Weights of a small mixture-of-experts language model, trained from scratch on English Wikipedia.
Experts: 64 experts in each of 5 layers, 320 GeGLU neurons an expert, 1 pick a token, a sigmoid router.
Below are experts of layer 2 (counted from 0) of a mixture-of-experts language model. Rows are named router (the router's row for the expert), gate (a neuron's input weights, with its number), up (a neuron's input weights, with its number) and show model dimensions 0-127. Each number is 200 + 20 x the weight over its row's rms, rounded and kept within 0 to 999.
After each expert's rows: "mostly gets" lists some tokens that are sent to it at least half of the time. This comes from a sample of Wikipedia text that the model never trained on.

# expert 9
router,204,215,176,203,194,174,222,198,247,236,205,195,196,165,187,214,209,209,201,163,196,194,213,204,192,203,243,220,214,196,181,160,224,190,208,205,202,173,214,172,215,212,237,196,180,189,221,183,206,192,195,190,197,197,174,199,194,176,195,175,222,204,204,220,267,195,238,228,192,197,238,197,189,241,215,196,236,191,176,213,188,207,206,217,206,184,175,188,182,208,185,174,173,194,201,190,202,213,190,215,223,204,184,192,166,200,180,185,206,220,186,234,164,194,191,202,215,194,218,226,244,187,156,194,186,189,203,230
gate0,203,195,236,212,195,215,196,216,193,208,174,221,191,195,179,187,179,185,195,179,214,203,176,166,187,209,210,203,211,180,215,200,179,211,182,193,182,222,192,176,211,205,198,204,211,270,257,194,167,219,227,203,226,189,177,224,208,228,185,208,198,193,216,224,206,172,221,207,198,193,171,196,187,188,183,205,181,154,183,205,187,207,226,197,206,186,240,220,217,206,205,241,174,203,226,198,197,183,215,210,221,151,214,211,144,170,192,227,213,211,191,237,221,181,218,219,204,189,199,210,226,191,193,188,185,184,202,221
up0,215,138,246,186,240,225,215,193,190,228,184,257,181,175,185,162,210,222,210,205,184,199,202,204,209,187,192,190,201,185,213,216,205,204,181,207,199,200,207,151,226,186,212,190,203,238,216,210,186,234,213,205,216,237,217,230,201,202,181,189,203,179,222,219,209,180,204,203,210,204,162,168,228,220,206,180,197,206,187,184,189,184,225,192,185,198,232,216,186,208,196,201,186,191,174,211,214,178,184,204,196,210,204,186,182,205,199,220,196,207,185,214,194,178,204,206,198,166,222,199,209,204,161,150,147,185,198,184
mostly gets: "os", "to", "u", "et", "o", "ose"

# expert 63
router,196,223,205,184,220,184,194,236,184,197,203,211,197,234,204,191,215,189,195,186,233,171,190,200,188,219,205,207,213,192,248,181,203,185,211,164,211,178,185,194,184,215,187,154,177,188,195,208,173,220,199,224,201,187,171,211,213,186,170,205,219,214,174,213,170,203,193,226,227,223,156,220,206,230,181,222,195,227,214,231,222,225,230,240,204,206,191,189,202,176,205,178,222,201,164,227,229,212,207,194,194,201,224,190,169,216,206,212,181,184,236,212,198,171,187,198,168,166,184,200,201,208,167,220,178,167,204,227
gate0,216,212,207,181,213,160,230,200,196,169,190,236,224,183,209,228,205,187,197,218,199,185,218,166,186,202,166,196,214,210,186,237,212,215,218,212,223,179,236,216,181,204,166,220,202,214,200,201,220,194,214,205,230,197,198,199,195,226,199,219,226,200,191,228,210,181,191,200,193,201,133,184,203,201,222,217,177,204,199,173,176,267,202,213,167,232,203,169,228,211,209,161,199,199,187,185,219,181,185,208,216,217,205,170,163,198,186,180,226,209,198,240,199,213,192,216,184,206,174,169,196,187,203,210,213,202,206,205
up0,219,182,231,190,228,168,175,154,191,188,169,217,203,211,206,215,185,198,185,192,197,206,188,150,252,204,212,181,168,202,183,192,199,235,223,228,209,176,189,203,193,224,197,228,205,201,186,212,193,244,185,194,199,201,185,213,200,211,236,210,200,203,195,197,222,205,179,197,172,229,168,175,249,193,212,162,214,199,205,193,217,228,184,218,205,216,225,198,218,180,199,201,207,205,206,175,244,203,213,200,208,213,162,175,213,146,216,200,197,220,187,209,202,211,204,176,201,166,203,225,215,188,200,218,217,220,173,218
mostly gets: " \"", "\"", " imp", "[", "p", "as"

# expert 51
router,207,190,207,214,178,210,185,196,181,166,173,239,183,157,207,233,206,187,191,231,218,224,196,206,202,169,188,175,207,210,193,192,210,211,202,212,208,195,185,174,185,189,174,214,231,187,156,215,217,145,234,252,192,198,198,196,208,205,184,207,195,184,219,227,188,242,184,200,171,213,223,198,204,214,171,200,184,199,169,200,180,208,219,170,189,223,211,246,182,188,189,212,207,197,209,224,174,196,211,171,203,179,200,194,243,196,220,204,217,193,194,186,222,217,191,227,204,199,167,211,205,192,222,171,186,241,187,180
gate0,177,175,204,159,187,149,170,196,193,214,195,242,212,212,218,182,229,168,196,176,209,209,197,198,205,256,190,190,209,187,214,215,218,177,210,202,224,220,209,191,193,243,178,207,192,177,176,182,193,218,215,182,187,216,177,196,220,210,237,209,198,210,202,202,169,213,207,191,188,222,186,208,199,190,192,218,210,217,200,203,170,206,193,242,207,226,173,233,193,240,224,212,161,196,188,207,184,207,204,214,193,227,191,213,187,203,185,155,193,178,175,195,217,191,198,209,217,194,198,225,203,242,211,195,153,189,234,177
up0,211,165,216,185,202,224,170,208,222,204,238,194,208,178,194,190,174,217,215,199,208,220,195,207,215,220,170,213,213,180,208,184,210,176,206,206,197,160,221,212,221,178,186,211,194,207,200,204,211,208,168,177,199,189,220,203,188,179,189,231,171,167,143,190,211,213,186,200,197,195,220,168,175,244,163,231,187,197,181,189,207,203,222,193,191,209,200,163,173,216,232,234,162,215,188,195,224,200,235,193,171,181,229,193,184,212,217,229,173,172,221,203,199,205,184,202,216,193,205,183,207,173,164,191,174,162,211,208
mostly gets: " Em", " Cap", " Sp", " Sm", " Com", " cap"

# expert 6
router,230,177,165,191,212,222,181,241,198,206,212,177,179,196,216,189,201,205,208,190,202,159,194,225,200,225,192,196,178,219,177,207,186,191,217,226,201,183,207,209,229,205,203,143,174,217,234,205,225,214,195,207,205,207,190,183,189,204,241,163,183,218,180,223,206,201,185,185,192,196,183,222,221,225,170,207,225,200,207,190,197,183,204,216,213,222,230,183,214,184,196,210,191,207,172,170,187,211,173,190,197,229,202,226,175,213,234,163,216,229,225,204,216,199,187,195,211,222,221,230,213,196,162,232,209,207,160,153
gate0,214,219,215,210,208,229,186,224,149,199,172,195,189,217,211,207,203,227,211,162,202,197,174,192,202,204,199,243,168,189,200,178,196,194,185,205,170,215,171,188,222,223,228,207,204,194,145,168,218,227,182,222,218,194,223,187,218,226,241,197,181,214,193,213,189,213,142,200,206,193,198,209,232,220,200,199,206,168,222,183,253,214,173,204,210,226,209,205,208,198,192,178,197,191,194,210,198,209,168,196,199,186,215,194,217,216,212,218,185,211,193,220,176,206,188,229,217,218,184,204,205,174,191,183,195,151,190,236
up0,206,230,176,166,211,216,238,172,213,198,196,173,177,190,192,211,183,197,201,201,162,185,205,206,188,202,161,195,224,209,233,174,213,193,212,186,206,212,238,186,189,170,172,161,208,220,214,211,224,203,190,193,205,200,216,216,172,219,153,209,232,205,203,176,224,192,195,211,237,210,214,223,227,212,182,191,179,218,173,170,193,197,211,231,212,217,217,231,189,225,177,217,162,219,212,202,175,172,206,176,197,190,200,194,195,218,183,188,213,180,230,210,193,188,188,206,240,155,196,212,180,198,227,216,165,194,203,231
mostly gets: "e", "se", " le", "es", "ap", "ity"

# expert 19
router,196,187,213,226,183,209,186,192,187,167,168,243,186,157,220,233,205,191,188,220,215,224,202,208,205,173,193,172,200,210,190,199,210,210,190,214,218,192,186,176,187,189,181,224,222,198,158,212,224,154,224,244,187,205,190,204,217,207,182,211,194,186,211,234,190,233,185,208,176,212,238,200,202,189,171,202,178,193,166,198,183,203,209,174,189,225,201,251,179,196,199,219,210,192,215,228,161,194,206,165,206,186,197,198,250,204,214,202,206,189,191,188,225,207,195,224,203,202,166,200,201,193,227,171,187,245,181,181
gate0,187,227,200,213,206,160,184,192,188,172,208,171,199,187,199,196,191,197,179,214,215,235,205,188,192,186,207,169,208,194,190,221,192,182,215,219,206,209,239,215,192,234,205,196,218,190,182,189,197,174,176,159,239,206,147,214,205,169,195,195,246,218,243,207,221,231,176,185,203,167,220,212,216,217,211,177,201,200,194,190,217,218,187,198,193,210,155,231,224,219,220,173,170,188,207,201,207,200,209,185,178,171,182,185,177,219,207,204,210,189,223,222,220,238,217,198,202,205,213,193,204,237,165,216,190,233,222,175
up0,182,174,229,210,194,153,162,226,211,247,198,193,199,203,203,202,190,202,204,158,209,174,223,190,188,192,183,195,226,191,216,219,177,209,222,193,218,162,196,172,207,203,183,187,219,199,194,200,156,194,233,238,204,217,189,220,182,219,228,170,223,153,206,213,210,202,211,205,193,177,169,238,175,184,193,161,203,245,198,231,178,222,196,183,187,196,218,214,201,170,192,194,195,186,212,210,213,203,201,181,218,202,208,188,163,186,214,211,196,216,224,184,226,214,225,204,229,207,201,198,229,207,203,162,180,221,189,207
mostly gets: " camp", " col", " Char", " cl", " ch", " gr"

# expert 39
router,184,209,204,202,176,210,180,192,196,165,175,236,192,154,234,238,221,215,183,180,202,237,200,210,200,188,188,191,229,189,217,198,199,223,177,191,219,199,189,179,189,195,202,200,228,200,189,213,205,211,229,229,179,206,195,196,205,204,158,222,192,194,224,233,188,236,195,225,202,207,241,196,205,157,164,185,166,189,189,205,194,179,251,182,208,210,202,203,179,202,175,173,205,174,234,210,188,173,213,188,204,186,194,197,232,189,215,163,176,215,173,213,211,184,202,203,195,186,159,189,187,193,228,171,222,220,172,205
gate1,193,199,192,203,215,180,214,233,178,188,221,187,187,213,212,189,188,193,221,195,238,218,193,190,208,225,181,185,190,179,211,223,212,221,250,178,186,230,196,213,204,195,178,217,168,193,198,176,187,235,223,185,200,233,186,207,201,181,173,207,176,203,220,189,197,170,234,209,207,230,221,226,196,192,223,200,229,207,169,182,190,181,158,218,197,182,208,191,213,163,185,226,176,175,213,172,178,223,200,188,178,161,197,229,176,226,166,215,194,212,223,194,161,199,229,188,197,198,176,172,233,186,211,228,176,195,219,205
up1,199,210,238,207,173,151,206,243,195,166,192,169,187,211,198,196,202,194,188,210,208,199,217,212,218,184,195,206,202,211,228,214,156,197,209,221,191,190,183,163,197,185,186,201,194,165,197,213,188,187,254,204,201,204,202,192,198,215,200,186,174,168,182,179,201,182,230,196,207,196,218,200,221,187,236,203,198,200,191,213,160,206,200,207,175,180,221,231,199,180,203,204,201,202,178,221,221,189,183,182,193,201,156,172,187,218,195,208,162,220,170,206,218,205,181,220,195,125,197,204,231,217,176,196,203,189,158,196
mostly gets: " The", "The", " This", " these"

# expert 54
router,216,206,181,219,188,215,185,198,198,197,231,219,209,196,178,187,201,228,238,223,204,226,218,200,174,186,192,224,190,225,196,194,195,183,210,196,227,218,213,200,175,190,192,239,213,243,206,219,180,167,178,187,203,229,181,167,196,230,212,178,194,202,147,185,191,176,174,172,187,185,161,218,199,189,209,207,209,187,208,205,178,207,225,201,205,212,191,202,201,211,194,182,150,209,200,162,156,182,244,227,209,234,223,192,187,194,198,194,209,233,201,235,182,206,221,215,203,230,213,183,206,209,190,230,194,163,175,184
gate0,209,200,236,193,184,159,206,200,179,217,203,238,193,251,226,225,214,149,188,185,188,250,216,155,186,202,203,233,178,205,147,209,197,191,194,188,178,216,173,192,187,228,213,194,225,208,187,202,200,209,158,176,189,207,182,157,188,181,197,218,197,226,251,179,240,190,193,191,217,205,204,202,191,217,204,197,218,188,173,218,207,196,183,203,217,225,197,191,203,218,198,215,216,205,224,170,201,183,228,219,191,224,175,214,167,203,205,179,213,210,199,209,213,172,193,210,209,193,209,191,199,228,192,216,213,197,185,211
up0,215,206,189,183,190,195,185,191,183,188,221,164,174,173,193,183,170,235,195,179,191,182,180,175,197,152,209,210,212,184,213,223,171,227,197,179,176,211,170,209,227,214,187,162,214,188,216,154,224,184,207,236,229,183,186,220,212,220,196,187,204,202,206,176,189,181,210,184,170,213,216,228,178,211,183,217,174,166,224,176,208,209,179,216,186,194,211,206,228,181,211,196,186,202,229,219,205,193,206,196,205,161,215,195,232,191,203,225,201,198,142,189,211,172,210,207,177,208,190,235,199,167,197,185,187,236,190,180
mostly gets: "ov", "av", "el", " Nov", "af", "els"

# expert 41
router,201,166,204,230,168,205,176,211,206,184,168,241,204,183,223,240,201,188,215,215,223,234,214,215,181,178,172,179,210,199,191,183,201,204,202,193,219,177,177,162,187,185,178,227,208,191,189,204,206,176,200,225,185,219,203,184,215,226,186,209,181,177,221,249,195,230,213,216,173,207,211,206,200,171,169,190,182,180,165,187,192,189,209,198,191,229,179,214,186,185,192,225,184,208,212,219,169,199,206,166,210,179,186,206,250,199,214,196,197,185,202,181,203,193,184,241,216,166,172,197,187,190,231,186,188,237,165,191
gate0,206,213,212,178,208,229,207,200,205,194,230,175,254,199,166,195,205,206,210,223,196,207,190,195,213,197,251,216,223,215,207,214,178,185,215,236,180,217,160,191,228,209,193,208,210,182,243,179,190,197,194,216,181,188,201,233,172,218,206,173,193,179,209,192,246,185,226,204,193,231,173,208,159,218,201,211,183,211,202,189,206,208,148,201,187,217,177,195,168,210,203,162,190,203,189,208,200,179,207,205,189,195,202,185,172,198,220,170,191,201,221,183,193,256,182,203,240,208,203,163,195,189,211,195,220,194,185,218
up0,216,174,202,180,166,178,190,219,180,197,206,191,221,212,225,171,195,252,190,191,195,198,194,209,188,191,175,166,188,179,201,170,172,240,182,220,195,217,228,222,162,227,221,186,227,206,174,189,206,188,217,207,186,214,211,224,207,186,194,197,200,189,189,212,234,192,207,187,183,204,230,207,181,198,208,180,212,209,217,215,219,194,234,175,205,198,238,216,214,188,163,163,243,173,218,160,210,187,183,217,238,187,182,182,203,205,217,216,223,209,208,194,210,188,208,193,172,226,151,229,212,225,188,218,183,216,214,207
mostly gets: "  ", " June", " May", " April", " July"